Weights of a small mixture-of-experts language model, trained from scratch on English Wikipedia.
Training: a variant of Adam for the experts, 5877 steps.
Below are experts of layer 9 (counted from 0) of a mixture-of-experts language model. Rows are named router (the router's row for the expert), gate (a neuron's input weights, with its number), up (a neuron's input weights, with its number) and show model dimensions 0-127. Each number is 128 + 24 x the weight over its row's rms, rounded and kept within 0 to 255.
After each expert's rows: "comes after" lists some tokens at least twice as common just before its tokens as in all text. This comes from a sample of Wikipedia text that the model never trained on. Tokens count by the router's weight.

# expert 43
router [143 124 138 107 155 106  96  95 101 145 128 106 165 144 111 135  90 110 156 106 159 150 124 164 145 109 102 150 143 125 109 115 100 101 160  98  95 141 169 187  97  90 152 151 110 157 119 129 142 157  99 105 121 115  95  98 151  95 162 107 112 145 146 163 141  96 145 139 132 111 156  96  97 127 165  96 142 112 128 183 141 138 146 153 170 168 148 113 154  95 130 159  96 146 110 166 141  98 115 107 136 129 122 110 112  93 102 119 154 117 135 138 144 111 104 104 140 119 118 107 105 128 149 116 113 100 137  81]
gate0 [127 128 109  88 143 116 160 154  92  96 136 100 156 122 103 154 136 106 140 127 105 178 115 146 114 116 137  78  87 132 160 164 168 106 102 123 125 142 192 142 128 173 118 117  86 172 127 134 136 120 128 126 144 174 112  98 101 136 157 129 136  78 104  86 110 115 123 147 172 113 120  88  83 123 143 122 119 135 140 137 110 133 156 188 145 132 138 102 120 123 142  86 108  83 121  84 127 111 132 123 114 123 167 128 131 169  94 134 109 138 138 129 170 114 126 117 154 119 149 139 130 117  98 119  97 130 155 133]
up0 [142 138 163 120 146 152 153 104 169 122 142 132  91 115 138 152 126  99 163 143 148 108 170 116 151 127 153 128 124  95  88 120 131 135 120 149 132 129  94 130 104 124 127 140 171 130 159 104 117 152 122 131 191  89 150 138 169 131 119 135 164 128 111 112 123 137 128 159 128 131 122 127 156  95 123 151 153 174  97 146 156 106 128 142 141 167 128 124 129 120 107 131 116 127 121 133 133 134 137  99 144 158 152 147 150 126  95 105 154 107 137 131 124 148 129 133 134 104 129 149 132 121 116 115 152 119 189 166]
comes after: "s", "ing", "ed", "ation", "es", "ion"

# expert 11
router [144 109 176  90 163  93 129 103 105 138 113 111 143 132  91 122 110  99 148  84 134 137 170 142 166  92 112 142 153 106  71 123 122 121 151  71 119 139 150 160  97 107 128 164 115 147 114 113 109 156 101  95 137 112 126 102 151  98 143 122 129 149 133 158 137 106 142 125 134 124 130  89 115 104 145  88 134 103 136 153 164 118 177 172 138 175 169 111 144  99 144 149 123 147 107 149 132  71 117 113 132 141 122 108 122  97  89 111 165 126 172 141 135  90 117 110 149 126 112 125  89 124 163 130 131  86 129 100]
gate0 [121 126  96 163  96 161 107 137 143 117 167 122 147 122 118 131 130 130 142 110 134 105 115 135 126 137 161 102 159 123 115 103 185 154 151 148 118 164 156 124  90 154 127 153 137 183 134 146 129 128 167 101  79 124 144  96 156 117 171 139 149 133 118 148 137 117 152  95 131 136 100 127 115 139 114 121 154 106 113 122 129 129 168 146 143 126 130 122 115 128 118 110 110 144 108 115 133 146 110 146  99 132 109 141 145 136 130 148 172 159 134 127 102 115 120 106  63 137 126 141 161 151 109 164 124 153 181 138]
up0 [151 165 136 132 157 168 164 114 135 165 113 111 102 114 114 144 108 135 125 174 107 107 129 126  93 131  91 128 118 119 174 133 140 140 137 143 162  69 103 129 125 206  93 150 105 129 142 148 108 110 151 162 166 122 134 108  97 126  96 140 151 151 126  93 117 116 152 128 143 123 151 116 134  92 106 122 103  97 157  90 135 147 118 130 124 126 104 157 109 125 156 162 132  94 163 141 127 139 182 118 134 126 155 147 116 143 115 108  67 102 116 146 137 103  90 167 127 133 152 111 106 130 126 110 123 123 134 116]
comes after: ",", "s", "),", " such", "\",", " well"

# expert 29
router [162 125 154 102 156 106  80 115  92 135  94  97 141 158  91 135  82 105 192 120 126 156 155 149 120 110 134 141 127 114 103  98  92  93 155  96 131 135 164 164  92  77 132 158 108 147 118 106 116 148 110 134 132 108  93 111 151 119 115 100 118 161 158 150 139  99 148 142 123 103 137 117 104 116 166 120 145  99 136 161 140 103 138 162 167 164 146 114 147 115 141 134 132 129 115 152 133 116 119 105 122 134 142  86 135 124  88 120 146 120 157 145 137 112  81 104 163 103 109 113  89 157 168 112 163  98 146  89]
gate0 [208 143 122 119 124 135 111 100 130 139 107 117 133 132 101 121  87  89 153 147 149 129 126 117 155 119 132 122 119 109 157 171 149 122 138 162 145 160 137 147 129 100  59 113 145 119 116 112 111 103 123 120 155 123 156 120  80 123 132  89 112  79 114 146 148 120 122  96 160 138 114 104  93  87 145 142 154 139 123 115 146 126 128 130 112 137 145 135 120 157 159 179 112 125 106  66 152 130 150  58 156 109 139 101 131  99  77 110 138 133 100 105 116  93 183 130 101 134 102 127 153 156 122  88 133  97 161 147]
up0 [133 150 112 100  92 178 123 136 143 117 124 112 153 151 173 113  81 111 145 140 103 102 113 105 133 125 117 175  84  97 117 122 124 151 169 125 103  53  97 158 140 127 142  77 109 160  98 134 104 100 101  91 138 126 150 129 132 112 133 161  71 111 159 134 147 127 173 136  95 140 119 170 136 121 101 101 150 109  96 108  99 153 154 136 125 124 129  97 142 145 109 135 137 121  69 125 144 136 139 143 117 131 126 147 120 174 152 160 105 107 135 137 121 143 146 109 127 149 146 134  88 125 160 141 120 141 130  99]
comes after: " ", "1", "2", " (", " [", " Town"

# expert 7
router [147 110 135 114 138 119 121 133 106 139  98 155 113 140 106 142 113 139 171 102 156 155 161 141 186  94 111 133 131 108 105 100 112  78 129  96  94 148 126 177 110 111 137 136  66 143 143 101  88 156 129 115 124 132 123  83 157  99 112 107  99 142 137 145 166 120 144 164 116 102 148 105 145  95 110 104 141  90 122 131 137 137 140 153 161 166 156 104 143 125 149 150 124 126 134 150 135  94 105 113 159 123 139  97 109 107 120 122 131 102 133 171 129 109 103 104 151  70 117 112 108 153 175  98 133 116 123  96]
gate0 [191 153 120 132 106 134 102  98 139 164 134 121 116 107 100 125  89 127 136 129  81 165 118 122 153 135 146 126 156 138 139 129 153  92 119 105 108 144 109 122 105 140 113 150 136 112 147 120 120 126 156 169 148 167 143 149 136 149  75 117 152  97 113 140 107 142 110 177 156  98 130 111 173 106 127  95 147 148 148 142 140 111 100 100 149 143 105 124 104 163 145 157 161 108 133 134 131  68 170 151 112 169 139 157 146 127 170 132 128 153 147 119 104 150 103 123 111 154 124 128 170 150 120 120 117 107 111 107]
up0 [141 134 126 112 144 140 111 102 101 136 142 100 136 164 132 146  88 109 128 146 110 150 124 139 157  92 164 137 152  34 145 110 162 129 133 151 112  98 133 112 139 130 142 132 148 147  90 185 104 124 132 126 130 116 113 156 105 123 123  99 105 134 142 105  95 128  80 104  95 120 116 142 162 147 163  92 106  78 164 157 141  80 137 146 123 115 101 122 111 154 149  97 152 140 102 126 161 137 124 137 170 126  93 118 125 128 133 132 137  87 133 103 150 116 114 155 115 172 147 153 123 129 148 177 169 131  88  98]
comes after: " ", "s", " p", " P", " c", " S"

# expert 63
router [145 134 149 108 134  96 109 111 100 151 103 108 178 135  84 139 124  98 162 147 159 140 149 118 165 104  97 153 136 131 113 115  99 120 162 125 100 130 135 149  95  94 141 148 127 120  91 124 108 136 135 106 119 133 128 120 152 146 135  96  86 147 164 136 143 127 173 149 122  73 121 106 124 119 148 126 141 123 135 150 141 123 123 161 148 170 169 117 178  96 150 147 147 153 128 163 163  91 108 121 177 142 114  98 128 123  85 103 168  73 134 145 141 109 139  93 140  94 111 109 107 164 149 125 148  97 136 125]
gate0 [144 163 178 125 110 137 136 122 129 146 118 104 176 148 127 124 147 105 102 133 173 127 125  96 157 130 148  98 133 104 110  89 114 158 141 184 137 113 127 122 143 106 153 125 110 182 132 125 107 143 119 125  94 117 124 152 138 137  48 128 160 164 126 125  89 119  93 119 136  95 100  72 108 121 160 127 155 125  73 143 158 129 152 111 117 133 167 131 148 134 131 105 149 126 101 129 124 125 191 116 123 106 143 112 113 149 120 131 120 156 122  99 114  74  93 120 154 130 129 103 144 133 101 103 111 117 140 141]
up0 [123 141  92 138 134 158 110 124 151 121 105 118 107 120 161 151 137 104 124 118 117 121 102 160 170 121 110 126 127 135 120 168 122 105 131 112 138 141 120 138 127 126 102 137 148  99 107  81 137 122 146 127 139 137 206 103 116 119 160 108 127 112 132 137 142  74 100 130 144 131 111 158  93 157  85 130  91 153 129 129 145  71 139 164 145 181 108 121 141 138  65 105 116  86 105 149 178 103 147 132 134 128 126 134 137  82 127 166 129 103 152 107 133 144 158 119 122 151 122 137 105 155 147 103 127 114 123 127]
comes after: "s", " A", " S", " Sa", " Al", "S"

# expert 48
router [153 108 159  83 149 109  98 109  96 164  98 120 141 144 107 143 126 115 134  89 143 161 148 145 149  90 107 136 125 131 123 124 121 101 142 115 124 142 170 167  94 109 102 132  96 135 110 112 138 154  98 113 156 122 105 101 136  93 126  91 100 141 138 148 144 123 138 153  99 113 137  97 101 115 164  99 121 116 158 161 144 128 157 156 165 161 163 122 161 110 157 141 131 140 100 142 142  93 107  93 165 155 156 123 132 117  81 114 136  96 136 135 145 101 118 111 156  93 106  94  84 128 159  94 173 112 163  81]
gate0 [124 160 198 107 152 156 164 108  98 151  89 117 109 112  96 135 128 123 142 126 151 147 119 146  98 116 142 140 119  99 133 134 132 126 114 107 133 161  86 151 135 169 134 110 122 110 127 125 149 148 101 119 101 126 139 163 159 106 115 158  92  89 114 133 196 136 130 157 129 134 149 122  79 139 121 165 114 126 137 127 136 140 180 134 163 130 131 100 131 175 171 109 113 130 127 130 143 108 165 130 116 142 113  95 132 137  90 152 123 131 107 116 136 120 160 138 115 118 156  84  91 141 145 146 148  73 143 127]
up0 [130 127 127 169 148 153 120 106 133 117 126 142  89 112 109 124 179 127 102 154 124 119 148 132 140  86 137  99 165 134 147 114 115 138 105 124 115  89 119 150 111 113 104 110 138 128 122  84 118 102 138  65 161 147 120 110 131 108 114  94 103 124 139 126 138 151 152  80 133  44 177 126  91 137 170 146 111 136 171  76 141 126 123 149 153 153 141 103 130 150 141 118 122 132 165 119 119  71 131 124 119 138 114 122 118 145 151 100 137 160 121 120 142 107 152 107 114 123  95 108 146 117 151 108 118 139 148 151]
comes after: "9", "0", "1", "2", "8", "7"

# expert 46
router [163 110 160 112 138 117  85 104 101 136 105 108 135 142 117 125  93 110 151  96 118 126 145 140 145 119 118 179 103 122 106  98 119 128 168 139 118 169 157 156  74  96 115 142 109 155 110  98 133 143  91 118 119  99 111 112 159 138 150 100 109 140 141 151 145 111 159 128  98 107 149 128  95 123 161  95 132 117 144 169 169 114 131 139 154 160 147 102 158  87 149 162  99 153 118 149 128 100  97 111 154 132 121  99 112  83 101 104 125 106 129 130 134 101  94 112 141 119 111  94  95 147 151 116 129 114 152  98]
gate0 [110 104 152 103 122 124 126  99 102 121  84 131 168 130  96 130 140 144  86 134 121 106 131 165 158 119  85 132 167  97 104 113 141 100 162 114 112 136 132 162  97 127 112  98 139 146  84 126 135 149 148 110 106 110 123 161 131 149 119 137 142 127 179 138 124 130 113 117  97 119 107 115 150 116 183 105 165 112 138 127  96 118 119 116 130 100 114  96 172 110 171 148 137 111 135 124 156 122 116 104 122 155 149 123 114 129 127 142 146  91 144 127 158 153 119 163 165 106 125 166  69 143 159 102  83 124  84 139]
up0 [106 120 105 152 163  72 135 114 109  49 170 137 109  80 142 137 154 141 131 127 139 106 117 144 132 112 151 160 128 159 123 120 134  92 127 121 119 134 140 132 162  77 142 157 140 124 159 136 133 135  96 118 141  83 107 138 147  86 137 120 106 104 139 172 110 134 101 116 157 153 122  97 154 139 152 137 170 135 155 169 122 111 129 152 121 160 131 114 133 103 113 140  98 155 153 155 134 100 180  84 158 143 161 143 103 126 130 103 114 112 124 129 126 103 124 164 133 140 178 107 172 143 123 111 112 150 153 128]
comes after: "\n", ")", "\"", "4", "6", "5"

# expert 40
router [167 131 150  64 177  90 115 108 104 154  84 115 128 156  78 146 129 106 167 106 115 135 164 135 155 101 119 153 146  93  98 129 124 119 137 117 126 150 141 161  88 103 128 161 113 150  98 118 127 147  91 118 158  91  98  99 163 113 151  98  98 139 120 147 166 120 146 133 143 119 166 117 115 118 144 102 155 119 138 149 160  95 157 154 148 186 158 117 140 110 154 143  93 138 122 141 120 112 112 100 139 112 138  97 129 112  77 107 125 123 139 159 163 100 105 124 181 103 107 123  82 145 150 111 145  92 129 117]
gate0 [ 97 115 100 163 124 109  92 139 120 129 122 102  83 157 132 130  81  96 132 118 129  96 148 158 126 128 144  61 144 167 135 119 155 127 142 129 134 136 140 131 124 130 132 147 146 161 130 142 110 105 141 127 147 154  95  88 151 126 176  95 151 112 180 107 125 122 175 113 172 139 178 125 128 148 191 149 117 130 159  75 101  84 111 145 151 166 104  87 128 123 118 114 110 124  93 138  92 147 112 146 140 178  88 144 132 145 141  84 129  99 115 174 144 136 115 125 129  99 119 157 137 117 168  94 143 138 145 128]
up0 [124 138 122 135 135 127 135 131  74 173 175 139 165 140 110 104  86 108 108 146 136 142 102  83 124 119 166  94 148 121 132 124 140 147 119 182  67 124 127 120 108 190 135 131 150  95 153 142 107 110 111 151 192 127 124 119 116 137 150 112 141 158 137  94 106 135 108 100 139 131 165 134 174 131 132 113 143 151 124 126 133 146 121 127 140 144 114 123 136 129 139 124 139 125  80 145 132 122 128 136 159 132 146 124 119  68 144 110 139 111 153  99 138 148 117 148 139 134  97 143 145 110 189 143 149 110 115 119]
comes after: ",", "s", "ed", " known", " located", " However"

# expert 41
router [167 114 172  94 165 114  89  78 104 147 134 127 154 143  99 140 103 116 175 131 130 146 122 168 138 121 116 143 162 101  94 109 120 116 139 102 109 158 133 190 117 109 120 162 127 163  95 113 129 157  84 122 136 109 105  96 156  97 167  97 119 147 154 148 138  96 164 153 145  98 168 102 115 109 157  99 165 102 142 149 162  96 156 150 144 175 169 104 173 107 133 145  86 134 121 162 153 116 110 105 158 143 118 106 113 102  96 123 132 120 129 153 134  97 114  92 144 115 125 100 116 118 145  93 121 107 144 115]
gate0 [120 134 105 143 111 100 152 127 101 103 160  93 139 118 158 111 152 143 118 120 122 150 101 135 135 122 140 132  77 137 144 192 137 140 148 141 133 155 114 145 140 129 106 115 143 152 184 139 175  97 145 135 160 135 109 141 126 125 133 142 142 141 140 179 118  90 124 123 181 181 129 131 159 120 116 131 112 134  75  74 105 150 104 105 117 175 140 116 172 173 139 142  96 108 118 128 110 137 111 129 111 120 158 108 152  93 128 129 139  84 108 104 130 125 105 160 116 122  86 112 151 146 141 135 100 146 137 119]
up0 [144 148 104 126 170 159  74 139 127 112 143 124 133 150 112 112 138  93 121 122 156 127 135 133 142 103 201 115 147 119 163 111 142  82  99 121 145 140 156 158 105  76 132 130 158 121 155 113  96 130 135 137 146 125  99 142 145 141 105 151 181 116  86  90 153 146 138 143 126 131 131 125 101 107 132 142 173 126 140 151 102 115 150 120 146 140 102 175  96  88  83  83 153 179 143 137 111 114 120 124 125 118 162 108 162 127 133 120 140 173  82 145 132 150 137 132 146 124 133 139 152 118 147 133 133 120 158 133]
comes after: "s", "ed", " of", " in", " part", "ing"

# expert 33
router [134  94 151 116 133 119  89 108 123 150 113 112 165 127 107 158 111 121 143 108 126 131 117 135 134 107 128 139 127 109  82 118 112  85 171 129 114 165 152 197  90  92 121 143 106 157 111  81 116 170  94 131 136 100 112 119 141 133 176 117 127 140 145 170 143 123 142 159  96 121 143 112 116 102 149 115 137 111 144 149 168 101 164 143 163 141 158 102 168  92 134 146 134 143 117 162 132  98 104  82 145 146 152  95  94  94  97  83 157 129 119 139 162  99 116 129 142 116 118  98  92 118 149 109 156 111 155 105]
gate0 [126 139 121 120 152  89 104 146 142 158 140  91 125  98 150 145 102  93 138 112 155 165 135 119 163 129  86 138 170 100 137 131 118 133 141  63 168 131  97 112 131 142 112 146  88 133 101 110 127  83  96 124 122 153 132 114 161 159 171  93 122 158 142 147  98 110 135 127 142 133 125 144 144 121 165 127 130 113 114 124 112 111 134 132  86 103  93 141 132 123 121 117 119 182 140 152 134 110 100 165 117 155 100 123 121 155 122 113 128 110 155 131  85 126 115 138 160 125  82  95 103 150 133 111 200 134 126 171]
up0 [128  85 116  99 120 156 180 108 131 143 143 132 122 129 112  78 132 123 140 103 127 120 116 153 139 106 147 126 117 137 145 164 148 129 139 143 137 147 135 129 162 177 140 125 130 174 115 162 138 124  94 115 180 116 109 122 142 123  88 124 145 141 109 119 101 155 122 118 183 158 111 181 164 144 199 157 100 145 174 146 109 148 120 136 159 142 121 111  82 171 156 124 142  73 157 132  94 155 151 150 190 109 103 142 158 119 122 134 115 121 119 156 108 150 149 161 148 107 148 148 126 133 124 181 123 132 102 110]
comes after: " |", ";", " —", "5", "–", " ("

# expert 24
router [117 103 137 142 143 100 120 127 111 124 119 134  96 153 120 158  97 125 182 111 167 150 152 139 153 126 121 155 123 111  93 132  96 122 128  84 152 152 153 174  91 106 152 153  96 155  86  99 148 128  96  86  97  99 117  93 132 120 128 107 102 129 151 122 143 114 146 145 132 101 164 115 107 116 132 113 153 132 122 132 146  95 144 146 141 148 169 133 130  82 140 138 112 155 131 110 124 103  88 114 164 157 139 115 129 118  90 100 156 101 145 148 156  84 107 122 166  49 106 111 118 156 146 117 102 104 146 102]
gate0 [114 133 104 143 141  80 119 155  87 109 131  95 156 148 106 140  77 115 163 121 118 125  96 146 133 158 100 132 147 138 131 132 142 121 122 100 106 128  79 137 123 117  96 139 122  75 142 134  86  83 148 114  70 147 103 124 141 126  89 116 116 150 136 114  91 111 106 125 112 110 137  83  81  94 138  65 110 159 120 100  92  98 123 108 108 134  99 112 113 108  80 121 139 109 110 116 118 115 101 145 104 146 116 136 103 139  77 102 103 141  86 170 133 122 118 179 134  99 127  96  76 107 154 104 103  99 151 122]
up0 [163 119 149 100 138 151 138 136 141  99 151 172 135 124 126 149  96 118 128 108  80 147 160 140 129 102  96 106 124 114 148 164 151 121 140 173 111 140 116  96 145 113 141 111 105  93 109 148 161 141 133 126 146 157 122 131 139 149 130 123 120 126  92 145 158 116 163 152 137 134 140 139 120 123 165  96 154  92 111 139 145  92  59 149 142 113 134 134 133 151 108 175 163 115 131 123 153 116 151 136 154 173 113 161 136 123 134 138 102 135 172 137 119 159  78 138 138 134 133 157 166  76 128 139 132 113  90 111]
comes after: " ", "-", " re", " \"", " Re", " un"

# expert 17
router [176 112 154 104 154 134 102 101 123 142  98  99 130 155 102 140 117  93 161  97 138 134 136 157 158  91 125 158 131 127 104 112 112  97 167  98 128 150 144 167  92  87 128 133 111 158 107  85 140 159 130 125 136 112  89 117 150 125 110  87 113 134 151 157 129 115 159 142 108 102 163 114 132 111 165 105 144 100 146 171 136 105 161 139 176 170 139  95 167 110 140 162 114 126 108 150 132 100 106  71 164 139 149  98 136 110  89  97 124 105 132 137 168 128  97 129 135  96 125  95  88 142 156 103 163  87 147 108]
gate0 [123 134 121 116 152 157 137 142 118 126 137 104 118  93 120 172 144 149 123  92 115 116 144 174 127 172  85 157 133  91  88 106 107  78 157 116 114 135 143 157 135  71  99 113  83 142  72 166 127 152 126 105 146 169 129 112 156  89 142 104  70 110 167 113 158  95 126 133 122 126  95 125 130 151 150  83 130 143  91 128 122 139 137 124 107 139 125  87 125 113 168 130  89 162 109 103 146 135 146 147 151 180 113 137  94 145 144 119 144 137 147 133 109 108 110  82 155 124 154 121 133 129 114  97 200 190 127 135]
up0 [150  90  98 131 111 110 124 131 103 161 143 152 151 144 158 106 186 144 142 141 173 130  97  81 118 107 112 117 123 164 160  99 103 141 112 158 139 117 148  88 115 174 153 134 174 136 180 126 167 127 104 124  67 116 118 129 122 154 147 162 121 131  86 154  99 101 117 126 153 158 143 130 126 133 139 140 140 147 110 133 136 110  92 152 115 142 163 135 103 133 162 148 132  92 134 142 126 164  90 178 157  77 108 163 145  89 111 161 136 156 115 155 112 132 141 135  94 109  88 116 111 116 165 168 113  94 124 118]
comes after: " |", " ", " in", ";", " for", ")"

# expert 36
router [130 112 164 116 134 105 112 109  96 160 103 108 129 156 113 148  83  78 138  80 120 161 123 120 159 106 121 156 120 120 118 115 115  94 141 108  87 160 128 158  86 106 154 144 107 160 109 115 123 154 105 130 150  88 107 114 150 113 130 119 135 168 131 182 128 128 155 159 118 106 129 127  91 130 160 115 120 103 151 162 148  91 155 134 126 172 154 107 173 120 136 146 127 148 107 160 111  80  97  99 143 136 160 101 108 104 106  95 149 126 112 145 171 130  84 136 146  96  93 103 116 138 156 109 167 112 132 130]
gate0 [138 134 156 163 147 138 121 156  89 161 148 124 103  89 104 105  89 103 121 109 136 105 128  95 150 124 126 123 147 100 135 129 114 128 145 126 154 131 135 124 100 156 119 125 105  64 144 149 163 122 174 125 162 139 100  91 101  96 103 104 128 109 142 149 155 120  94 165 107 131 152 135 104 105 133 142  90 142 145 171 122 126 172 120 115 111 144 112 151 146 168 101 125 114 125 106 145  96 111  95 137 142 125  83 158 137 143 108 154  92 116 126 129 145 113 134 113 141 106 121 165 102 129 140 127 124 139 126]
up0 [ 95 139 172 131 164  92 154 171 133 115 120 126 144 125 120 114 135 109 137  98  98 110  97 113 160 115 139  92 156 153 117 113  98 128 169 123 171 117  89 142 114 155 138 116 117  91 163  76 184  99 142 109 177 128 116 123 102 113 101  84  97 133 149 156 118 163  90 141 126 113 148 120 142 153 116 156 104 142 115  73 105 128 121 144 138 126 158 179 135 135 112 101 134  86 113 151 124 131 111  87 152 108 139 138 115 126 102  81 185 120  89 135 122 143 103 117 111 135  90 126 160 154 137 150 140 127 132 138]
comes after: " |", ".", " the", ",", ":", "-"

# expert 49
router [142 100 143 115 146 112  83 113  94 149 130 104 164 125 101 152  96 116 153 115 136 155 118 117 132  91 144 125 133 103 105 105 130  99 154 108  97 131 142 165  95 126 105 166 100 163 101  91 101 160 105 113 113 100  98 120 132 123 158 128 133 160 141 176 119 122 140 159 131 121 155 109 118 122 145  96 137 108 147 171 124  87 146 164 154 187 159 113 149  81 116 160 116 143 124 162 147  98 109 101 140 150 143  86 122 127 111 108 158 118 117 138 160  99  82 104 118  94 114  86 106 147 174 114 151  98 127 121]
gate0 [125 135 135 103 118  88 191  93 101 106 134 135 152 106 153 126 145 150 101  94 143 173 132 113 130 126  96 154 112 130 179 105 133 101 116 139 195 127 143 106  89 127  92 123 159 158 159 140 130 130 116  78 159 128 136 144  69 109 135 138  95 144 130 110 150  82 106 135 142 108 129 106 149 116 176 102 159  95 118 147 140 166 136 128 108 136 125 133 126 159 117 134 111 150 124 115 159  90 122 105  98 129 172 136 118  94 163 116 151 103 133 180 141  89 145 160 156 130 147 118 129 133 141 131 154 118 116 115]
up0 [141 150 144 118 113 144 137 134 152  99 125 104 167 127 135  92 101 144 100 172 149 175  77 133 128 116 154  80 105 102 158 137  98 144  94 132 103  80 109 116  82 134 109 141 133 111 139 133 164 127 118 148 142 139  70 176 105 114 111 159 128 117 123 123  99 133 125 142 138 111 129 106 120 146 137 102  86 158 159 140 137 100 127 124 146 139 144 120 127 142 122 138 133 127 159 101  71 100 135 159 153  44 128 107 152 109 109 126 149  86 127 112 123 125 137 129 115 142 127 151 128 105 131 156 110 137 140 134]
comes after: " |", "'", " and", ";", ",", " /"

# expert 57
router [154 104 162  95 147 112 112  96 114 151 105  96 124 140 110 135 103  90 159 112 120 142 158 161 122 129 135 154 146 119 123  98  98 136 147 109 126 154 161 162 106 107 138 155  97 180 100  94 104 163 105 104 132 104  89 128 127 130 142 105 113 127 147 147 133 133 144 161 105 127 144 109 102 114 143 134 153 114 158 157 185  90 146 160 151 167 169 106 160 119 161 150  88 141 110 152 146  92 117 126 141 139 142  99 123 111  95 105 153 107 148 148 132  93 116  83 135 105 128  86 125 148 175 107 128 112 151 100]
gate0 [101 142 114  76 166 124 121  80 127 125 153 160 138 131 127 154 140 151 165 146 137  94 161 106 114 135 118 119 167 147 103 131  98 115 121 136 149 153 144 166 123 163 108 138 128  93  65 181 121 142 144 113 127 152 106  80 104 135 104 125 164 122 101 108 117 114 131 146 135 188 143  85  70 131 132 126 118 135 142 141 112 141 122 129 131 150 141 127  98 121 135 125 106 134 136 121 100 112 144 148 125 171 152 115 143 158 138 152 120 135 121 112 135 116 162 141 120 120 115 109 128 115  69 131 158  85 156 139]
up0 [101 123 119 164 144 155 144 165  81 147 140 100 150 116 109 140 150 145 111 149 108 147 150 121  95 133 125 150 122 138 147 115 139 129 141 121  83  90 127 141 157 140 128 140 126 157 144 132 176 122 114 191 175 132 150 107 100 136 162 105 144 176 142 141 106 107 147  82  94 116  91 114 149 128 103 117 165 125 146 108 130 108 162 141 148 179 121 103 157 179 123  95 189 108 115 162 148 122 100 141  93 148  82 117 130 107 132 149 124 124 155  77 138 106 130 113 146 126 103  96 126 136 156 138 141 162 117 146]
comes after: "\n", ")", "6", "4", "\"", "5"

# expert 45
router [140 115 144  80 161 122  99 118 108 166 108  96 122 150 110 139 130  91 172 110 133 151 164 133 146 116 105 139 133 126 103 121 126 109 117 126 108 160 153 181 117 111 126 157 124 158  78 105 133 171 108 110 151 100  89 117 146 133 138  99 117 138 118 172 179 141 162 157 129 102 140  86  98 122 141 127 133  81 148 156 145  93 156 161 130 148 171 110 184 103 173 125 136 161 110 159 150 111 121 113 148 146 143  87 129  98  96 104 123 104 154 162 134 109 111 122 128 101 100 101 124 143 124 137 134 108 159 108]
gate0 [149  60 130 159 134 149  85 139 144 155 121 148 136 101 104 149 133 140 104 126 127 117 139 151  84  95 112 156 100 112 120 110 147 105 123 155 128 155 117 127  88 150 145 155 121 152 174 145 145 131 139 158 138 107 119 149 126 113 121  92 147  79 106 144 151 104 152 159  90 149 109 135  89 135 134 118 103 121 183 131 128 110 117 125 102 139 121 153 138 102 115 111 127 175 147 154 103 115 102 115  66 104 143 137 122 110 136 120 128 162  86 160 136 144 164 123 131 115  96 115 150 150 104 142 118 143 106 117]
up0 [111 147 135 117 116 128 152  85  93 141 101 111 143  80 143 166 123 130 145 167 135 145 137 149 108  99 158 101 115 107 171  65 131 133 115 147  93 139 125 100 150 141 117 153 145 130  96  98  92 158 153 131 138  91 125 161 109 143 112 114 141 141 150 143  89 126 124 152 109 103  85 129 164 150 116 120 112  76 161  96 120 100 117 128 125 131 140 128 128 130 114 115 160 114 100 110 160 123 165  97 112 138 121 126 142 121 114  95 127  96 113 131 171 186 146 117 151 126 105  78 124 131 138 111  87 127 103 133]
comes after: "\n", " |", ".", "|", ")", " \""

# expert 6
router [141 121 152 107 161 124 106 102 115 140 127 103 147 157 107 139 100 117 180 117 117 156 139 168 149 124 116 131 151 140 128 123  98 126 148 137 104 137 131 179  76 108 123 179 115 118 101  97 101 148 110 111 104 122 115 116 135 108 151  90 121 102 152 138 129  97 157 124 108 106 124  96  90 131 134 112 151 107 135 137 179  79 141 141 140 166 160  90 167 104 112 179 112 145 116 153 154  96 126  94 165 165 124 108 131  86  93 111 136  93 126 135 153 100  95  83 141  90  95 108 111 166 160 100 127 123 132 115]
gate0 [118  99 119 136 113 147 139 129 141 114 128 129 138 157 138  73  74 141 104 140 133 156 118 171 148 100 113 116 110 138 137 131 143  96 126 139 167 110 131 150 140 144 108 141 129 140 109 123 106 109  92 153 105 127 185 142 105 127 169 136 121 124 138 167 101 117 109  91 136 174 119 125 175 136 114  95 138  95 140 128 131  89 115 151 164 189 118 121  95 135 127 139 122 111 112 155 173 129  89 179 142 174 131 155 168 153 102 169  98 127  88 157 114 156 118 100 120 100 142 112 103 132 118 162 126 123  87 148]
up0 [133 122 146  91 162 172 122 131 126 152 150 193 168 159 133 159 130 109 168 164 128 133 132 152 142  88  97 142 123  93 156 151 122 139 119 131 139 157 109 126 127 136 152 104 128 128  96 117 166 127 108 132 159  99 144 137  80 122 147 108  93 108 109 200 125 137 130 138 139 129 123 183 126  92 163 124 129 137  98 166 105 108 117 154 113 120 106 143 132 140 115 168 141 127  84 118 161 131 117 132 161 119 143 134 100 129 178 103 144 106 153 126 154  96 145 134  86 133 142 112 159 113 137  92 117 113  74 140]
comes after: "\n", "0", "%", "3", " —", "4"